Weights of a small mixture-of-experts language model, trained from scratch on English Wikipedia: width 256.
Below are experts of layer 5 (counted from 0) of a mixture-of-experts language model. Rows are named router (the router's row for the expert) and show model dimensions 0-127. Each number is 128 + 24 x the weight over its row's rms, rounded and kept within 0 to 255. Numbers have three digits each.
After each expert's rows: "mostly gets" lists some tokens that are sent to it at least half of the time. This comes from a sample of Wikipedia text that the model never trained on.

# expert 37
router:130169155093113150129110121089125081137099154136122131112095125155115119098114079163117113115119156126128106146118085119131116123110102126117090115161116103122169155040171152125175147131113180120138097143144118144166142129135139139113108143169108160130136056185149111117107128070129149110100167056148115135114082164075127132135108102136146128094135125146162147130138114150127130143143
mostly gets: " ill", "ternal", " prior", "loan", "Or", "pro"

# expert 15
router:126122124136127139134134096128114121178114091144116138109126133169087104136065170119156137108111100122138117113146099147152169155114158143139122153142148151116129162142147148132086154101140126076165158101164094111146119147092101156103108124129132153132115126096137146119156150136119095164143131105124127083134138146126101158127131120124136073108139134154081132090151119179120146138082
mostly gets: "00", "07", "66", "47", "78", "08"

# expert 39
router:112136158156160120152095141137109158153097151145112130123147186087132152136116113120108149104100161123101139124138114092114170140105133097110137123132149130137124141077124137169114192103140127123162088138149138140096133120108105142144130120125129143162111102153126148140157082127153119113127116144159179114094103114107062114141085071097154091112109103118134107128152112124102064133127
mostly gets: "ón", "ñ", " Philipp", " Juan", " Carlos", " Colomb"

# expert 44
router:159165123135103166145108134116168127182115125124156123148112151104159105129150176141118096138120144081135130178130110143138157140105147146139103135173113129091139097090120162140119129141150110120134127092148106104156141086154100133134129128095112129117124146144124119129131087133131126118153155140176139122139108123130151175147114113167134070108085122114132141145144117172149104106117
mostly gets: " of", "s of", " of P", "ation of", " University of", " of C"

# expert 7
router:136158103198134132155102169152083086169147137176142161128135158097115119135116128102168165114146155138104142133145079160119161096096127118128112102161080086126135111116110154131102123131116145122144156137179099146142100129112105091090151138174144181093098091164119085142105138100119146135116137128131144120119138106165072103109091136119123142086127117100122115085135106106119103105164
mostly gets: " cont", " con", " att", " cons", " int", " ex"

# expert 0
router:131192166120100149104075121142120127136108125138146123110144177140097097159094139140101145126108134109131139099124114119158132125117108137149117085125178145132160134091184124153119150147114166090139152164128129123096098152129116146148072124127087135109126140116112129122109137118110115144126095102150149104096146119108147085166085100149183136097130103107121100129108150122132141102109
mostly gets: "ić", "š", "а", " Slov", "č", "ł"

# expert 4
router:056105125115143157157111122141114135143087114140092122090134107128144076171149107125108125074120161108134132144132159078134169082120122153130099144155148164144161173137133209132132129166192112134132124151145149058114111151151140144132125135135113118126154108173137117125133084115127104121139165102136157108100116100159137168190102122148122133141149121119144158117137127117120145133100
mostly gets: "\" and", ", as well as", ", including", "\",", "s, and", ") and"

# expert 36
router:093120183145151142167095143095139169136159153144125127107112151148144121107105136089106144097120125134158154113114144128089138100172117144190086147163128157122145110125175129150130146159168112089118146153132135096127126130151149169133127150121124145177145143140138066131112103047130117118138114105104120090136094134158106110118136107117100105125112123130098149087161129118142135146087
mostly gets: " south", " north", " east", " west", " Avenue", " river"

# expert 19
router:115135195162158137147125155142130148189104153140121133099143119114120142145104102129130122127127140060124134101123147093115116146160135155162096110166144115130180169121154149153091132120129088067124156149155118130105090150131163115132115168129113122125148105131147130113168104110146126094135113122147152112133108152151115110148094128139133093145144102136128105095136127124142112100155
mostly gets: " available", " used", " known", " seen", "ived", "ted"

# expert 26
router:090150153143145167155155084100131130169101132118131128135109119124093171100137148125107100128112112086124147133155138122128135122125101168120135164155120067097138144142151148147115171157146128122117119136131112164156100148120136172138139125155096131113126100145108086124119160104138117115135126083153110130119110125127092083154103128114124122090111138175159127154117119163107112113102
mostly gets: "006", "009", "021", "990", "017", "011"

# expert 24
router:095123178145158179134135113095152153160113143140169135098108175161134132132144122139135122108136116121149128134127153125101130124122152164143073136103126122109130148118138178132092134110125154106139136152120141163107106160110131123101103117139154152111120077144110119139145140097139097097104154101126115136073115121141082157103135101136157123118104120117100156136159106113111115115124
mostly gets: " find", " got", " to make", " keep", " to take", " provide"

# expert 47
router:151141179139147161118101119121125127179095121118121211106110147131141122118081134101114129148103111114120115127139094119120135146116154111091111151174109087146161111119144174176137148154167138142132121117130117129134162125110097139114086135132145138165131091137123129149117126126120095077124115153114170128126097104095119123099155112130113166130115124101172091088115159150106102090128
mostly gets: " ab", " (age ", "ow", " (aged ", " Arth", "w"

# expert 14
router:128132128134169169103082089148132122168148136147121128093091137127114163090090092119129086093103108116090160117119134133110151130104165144094140068134139157150148154131110136142143086120128114133175098129135104162086125150112108152135117156113118166133140140107122105173150136105117089158171141152113140119146125122101095142121114132148161100130088073130119121162133129121129135090109
mostly gets: " McC", " Johnson", " Jones", " Taylor", " Clark", " Smith"

# expert 32
router:130131137123141189146096126117135120138118130173136122122145168146127162144150125128143107130134132115080130138140156124103127103133153145152087087185108106155170096131127154122122176165148123141087139147126126121130133165096101119126112150129118144170120143136152121104097092133127091091122145145154132122178116146142156154116095113126138141119116124088145130128142120157160134132121
mostly gets: " in", " into", " during", "s in", ", in", " during the"

# expert 34
router:122155190139110104131131133131130095161116149149146135155100191166099143121087095096118098132118170132091169143183138122126118116126131170145139082089092124132142131094174130142134130105155110111145139154170128159143141089095118163131119142130141160155150123104146130126123074124133118146151117142121196110143151126132108125203100071156161149113120139176157148126147184093139095063116
mostly gets: " circ", " arch", " disc", " camp", "ennsylvan", " vill"

# expert 35
router:100154123157069131150089134115119159161136145134133155129158128119144128124120142154159083131119138071095134157159108130116147127134105153116138128138163145089095115118094115112094118104126115098131108137127154078125126147120118175076097132096131089121120120124132115118090168125119099105143104133101143140095102112104131167114111141166124127120126127125122102134116147091106147107139
mostly gets: " K", " T", " | K", " k", ": K", " b"

# expert 21
router:147153141134132125145091132127137182131110143114136130143150150133132131121137141132112135105088125124172111178087092127122148107168167160110150100151144091146118130129106115107125134134156126136116138093122154131105113167102096119114137161088121130132187120172172120135121158092158125127111123144132128111140090126179123129141092067121114121127086078137153081152154144129131142103135
mostly gets: " | Date", "| No.", "==Career", " | Title", "| Year", "==Early life"

# expert 16
router:100118130175134154138167126101168193167080161112129134120155141137125103135138117115155116133114140139115107149130114110138119118128104155119073117130087121121154188093125127143095140126155132129077124167153114148145100124103125160107113155101159195141136131117137110107128114130128122110105154135169139117138147155142098124117162132165109102117091133102106115131134132139123106132143
mostly gets: " f", " effect", " interest", " theory", " evidence", " the f"

# expert 46
router:132147169125127171152146170112129182140124116131156175103102122180144099089115115097155127123101158079125162138164135110099133182154131131171106134119135120099170177079140134155133097123116142096099148193148107139109156144111122113104127155188136167141135112126145122116146116101136111125135089128119187124159107094129108124129143070123149110118146097111103128121145122153138116120121
mostly gets: "hyl", "ensis", " plant", "ones", "idae", "etic"

# expert 3
router:129140122122139178136130129080123135150098156120173171097126176144109106104128122156123098130118151099125109120115133094131154104110126147096154134095126112105132149152162126109104137143134149135165152101142100142130099129095107139088096146139125113146114152162132120144140066135092078146179114097145132104090101130161093098168163115113149097127120104128089094128151173135164161113065
mostly gets: "oston", " Bul", "itts", " Che", "etro", " Bet"

# expert 30
router:137123154165120123121127159087122132156116119148151153089111120186121128085150106135106121061159147128098146149172167088089134125132121118153116183134071123101177160130122182132138141135155110063080099093143129117154138126105101173113114162125102158102148124144118097154129086089137120110110128087154125109077133133130106163144102143109128124115114123123103133154137138141089095154130
mostly gets: " son", " father", " brother", " mother", " wife", " married"

# expert 5
router:127147137089127129118196108095128148123103124143164100106134153129157159116112117122103089113128125100130122110178148112143139082091115137102107143179146101109126136082135117128137161160167124101135114182117154131141123124138100097111084151113119140112130064131140097119162140117121129124140167157174130135117120142117124109147103118139119104132136115096114123103112169132161116138137
mostly gets: " U", " | U", ", U", "ria", "ika", "ya"

# expert 41
router:112106131112103121166106152107128144142074109138124142101111121112128100126098119137144094131080124132143178138158132115157115139095164152129147118124110091145137146118118116158170160140168119144122105125171107093142118122111109162112071168150087158156165154116153090121157083091138105120132131085189117117143100086158095116162131107140171111119158130125124128105146138112127110120139
mostly gets: "er", "ler", "ero", "ardo", "s)", "\")"

# expert 40
router:159155121150131136144150108097125163142160106128166164118152119132081124162150122138117155099121184127078092170099158124127136117161162142084142081161113130142138160127104102119086146175125144116145159087155131143068108164094116156101113113136106110152154112131124127119120137122161117136158140107140170087098113102135116132092116122163114142081133120113133120135141127111120113117109
mostly gets: " Records", " Film", " Entertainment", " p.", "pisode", " Show"

# expert 28
router:145142145199126156132145103107137154112155148138164145106140182137095106150094140125102149103127121133109126132153088141159137112142159132092085128132154104090135121121114141113118133177175101104115113150126137091118120157126078152138120151153113147158113122171142092174100158094144114132127133096157155097137156087151146155141133121149150131138143136128076131107114093123134124128108
mostly gets: "\" (", " (born ", "a (", "i (", "o (", "er ("

# expert 43
router:090138137133105147136119135098092121125124167132094112101111142121143141125115143169142134092139156107110130130081106107117117108112124176110107124124121082094174145128166172118155151151149156115128126113143146139118102138156138151072077124108118152148129101172130108159088146110101101120162147166147124112101135129151112114156092121103168121102116141139150113114136107149140142136104
mostly gets: " However", " However,", " When", " did", " Although", " because"

# expert 9
router:162123156100110169164110096130095080151104158124124134111130115130097144141094126141114119129134162100121081158140116088165135142168149131128095151113124146143146177082149178127142122126127101102128167124158139128137091104150131140117100159140141129150120098157125105154108165088133136093118165116163156091103144154171114080162090134103111098139111117114145146128129143177112109106111
mostly gets: ", which", " who", " he", " it", ", he", " she"

# expert 23
router:101132174130099161135131161080090167134109135126123138112154171179165139116132127149115102095126151134101094121173087115154150134153179120098125142118124109124119122143177115107113139160124166119163124137136102169141117118087160084133110107107132136157123101171124132130125139126142125130160111153151107094130128097127137126098144063153140102146105135137145093127179112127172121131095
mostly gets: " Championships", " Championship", " Olympic", " medal –", " tournament", "weight"

# expert 29
router:124143140110137174157155136120161130158095142128146142132118135142154104099146120117144124125099121115105150144173124131114113128196147157169112132155098099163165154085139101114126173120139147069115140135122133122135135159087118109113123190105116161160146103125127099163130103049160119113133157129189129103092108117125153097147144097117137106140108149150075143151124153082111118125091
mostly gets: " building", " health", " development", " property", " construction", " services"

# expert 17
router:094161155171129124116143143136115126180120110144121161134140176154116102153094131151175100113095137120085134149137091160103136149108145129148100110121081103098155162061136168116153149125121120136168105125124141103138137143127128112111097141173129141150134094162150116148158160095123109107128137101139101121134140148156077152162110133170114131106094117098106102112152148158133095105153
mostly gets: "1", " mar", "2"

# expert 2
router:088154160194100145144121134127128113131154105158150116093146109105085112105127137101129182085156139119124126131135101140138175171157183123088141139180121094104113111126160164124122128150111169138142122123108126151134092128124124174065133152094121108193134110140159135130101165099119125123119124129150143100139119079117129136125142104159114115157138121118121122102152162164151096144115
mostly gets: " w", " second", " sl", " third", " last", " th"

# expert 10
router:102163144122113142135148159101151141151086176136172130084074123141138166147120113140135144137117125111122115105164091130165154083097165116123152098142138108142133146114122131192084144140112161067108119130132105143111139127119141151139100136131108127173144096180132109136161121069100112089113142111135137109107160131148118095157107105137127119087117150073126122115124180104101126096135
mostly gets: "d", " Jew", " Empire", " Ad", " Islam", " Red"

# expert 25
router:149130147148084129135128155119158105166143163141100146120142180131074180110118140126163141130124111127132159119165103109130143104139117131114082161109075126116161173117091142142111136124143159134140120120150126116142170118096116124112132170159088149141166089126134090193149168121101141143136119133150126117091110149148139127141117098143159127118097093095115166100141074124105150111117
mostly gets: "in", "u", "hu", " Min", "rin", "atin"

# expert 12
router:152140138194102099136103166096113150133136128155112162116159178111148114145104139108162128116088168143141140175141100109155124076148131135127123102146157121118113143113138146108098167163162105119077146116156128166096129160149083141132127164183108111132140145149159116148100135095113132133137095107161141112134068124099117159137096102121126101137113085143100104104134110169100143135142
mostly gets: "==", "===", " ==", " ===", "====", "==See also=="

# expert 31
router:142131145188084151130127143147089161127106135118109158104126143120107098128139126164193163082118181101096127144116147134136124107169148117116095087115165129138138186106130140134114149115170118100146121171146110122133129153155114116105136157175145116121153104127129126151118118117073113152106106132169167093148124142139126132114131133123137134105103133131139096133127122160103143143131
mostly gets: "\".", "es.", "ed.", "ers.", "er.", "ing."

# expert 18
router:103126120140102157176120109088081145115133167127165194086104146137117137133079122147126157129112126076111092131138089134104144130160103151171124113148154085116128168137160151160115111137130083085126124162117125152093134135155128147082129108097086162116139113104161097113105130131149110161134082110106166105132105162165095147130140143105138120094151105112110101120129119136183138096137
mostly gets: "{", "\\", " \\", " $\\", " ·", ">"

# expert 1
router:138150107165119141142102096153153115147130138159124125106155132119100123124086113138137126113136116090133167115122154114154120130148171150135093143151133084133157169107173143130096135131106163128139124151139153118170092148116088119107116123148126148113148109163165128140157145098093156105126159093154128111127111119161066147160133075150117134058131115168123145133148124151073156122123
mostly gets: " five", " four", " three", " six", " eight", " seven"

# expert 42
router:117132180106126136118136108146134149151104107121151125108110122158146120098104089160144131104141139117121177147151144130137127125157149152154136139142087110095179180118139115149079107168147169084168116106147127139137110186097160144121129121120132122171139112154103113157160131118132123087133122107140112099099151149113125101156131111145135114117163107150130155118117136130132129079143
mostly gets: "-year", ", American", " class", "), American", "American", " foreign"

# expert 11
router:135118159172103113136136139089132170153121124171119146126163155127126129100093128152143142085135107098106123130111150121140143095156116159085157111103125117102119173128136100117112128138150123093163137127174087136147134145091104117126114135100119114117108133117114123175160131129118108127143111085146169097089141128152076099143089088163142139085153122089121134126110143127122130105081
mostly gets: "OR", " JP", "RA", "WE", "BC", "OL"

# expert 13
router:111207127087089160140131096132166133134100088160101133138141126148145110093099084135113114114097130083132117144118113079170114143155178121129111147126135123072151147112172154143076153137162146111115137150147166120128095174136110129142117120115150111170136108123135137125118107090151087109189116099147133147134084126128109156135120118153106120163137093096100154110129105160102093133134
mostly gets: ") is a", "ed a", "ing a", ", the", ", a", " a"

# expert 22
router:124158132139129110164145126123145132155080135119139157104072101157121134121146081135149138107146167108148118139149082130102149089182117161115106101150116122138104128080156112112158155141161167103119183105126148125117150150107074158140123171117120120117143111128158145102143086117161112136131123098137125107117154123105150155103114123126140147104092092105072098075136105116106114085125
mostly gets: "- Genus", "- Occup", "- Species", "- Location", "- Born: ", "- Type"

# expert 38
router:165105165161128178129080128115115168175150100105145117134138144124158158139122130143137163102129106151085126131149106139141144130088109134122102140149121140116135160073180135125113136129104146113109138107119137164120080124107092109114101164127083165132173112118121093123161093085090161115119131121154106093102105088143102136143148117147133183094130115147128110112183168150104104123124
mostly gets: "g", " pass", "ecut", "ject", " charg", "ck"

# expert 33
router:141158137169119134131144120107116117114118133159151163130096167098132150140115093123136124068134126102141102156145112124146142121101113118142157057131162160099131102136134169115142129113153107083115112110130154149099155175127104135134096144152072153189146118111131100116106098120139103136114132149126118102109114113165100102126127130086112119126132109136098084167090157164126130129071
mostly gets: "% | ", "′", ") | ", " | ", "″N ", "a | "

# expert 45
router:145104139144097119151150124130109119167143128184128168133151201107151137141077098116170155151124156130093092140161113122134147103127138142118108101142100122079148123099123145129105150128130130118122139165164182142133129106124155131114141171138124146153108113118130141161133092097126106121115113099130144124112097114157118085133121135151165133136123133105136074132163139205120107150149
mostly gets: " def", " ag", " qu", " expl", "pl", " adv"

# expert 27
router:149168128189119117158134164078140150135114130148148129118176113140112100117072087155145107145110161096112134151148079142155170078146102147134152129142137145120111143090130123116161116142141115144160150134119129104132144122113101110127071163125106146161155148141120085119111129105071125123172132118141193117120139141144070100109144108154137104118126137077116088136132180126144086143130
mostly gets: ", N", " (N", ", W", " N", ", M", ", S"

# expert 6
router:103127112184091094151102161049131136164117098186127159118100157106102125118119106129148113106126131125130138148121085093153133117142178169126139109136113136087130093103141178134151115141151140123169140147143160119106114091077099148113122173160121135134143128127158111124104141118115137150151112132158151121143113084148079154154133110168126148118140080145131144121093101154153111098128
mostly gets: " r", " R", "c", ", R", "-R", "a R"

# expert 20
router:115133133148077127134119123111118125105107119178091118104130121134119104168118092135114123066132139128130127154133134133156132085137169161090134136161122125094132148136117117142153131166152093141135098125149162103122146171155140204098100131102116128130137108141138126131111105137120096121174111122176141124122139142100123151128118135146091097112121121152122113104152126162144116128113
mostly gets: " | \"", " by:", "- \"", " &", "=", "| The"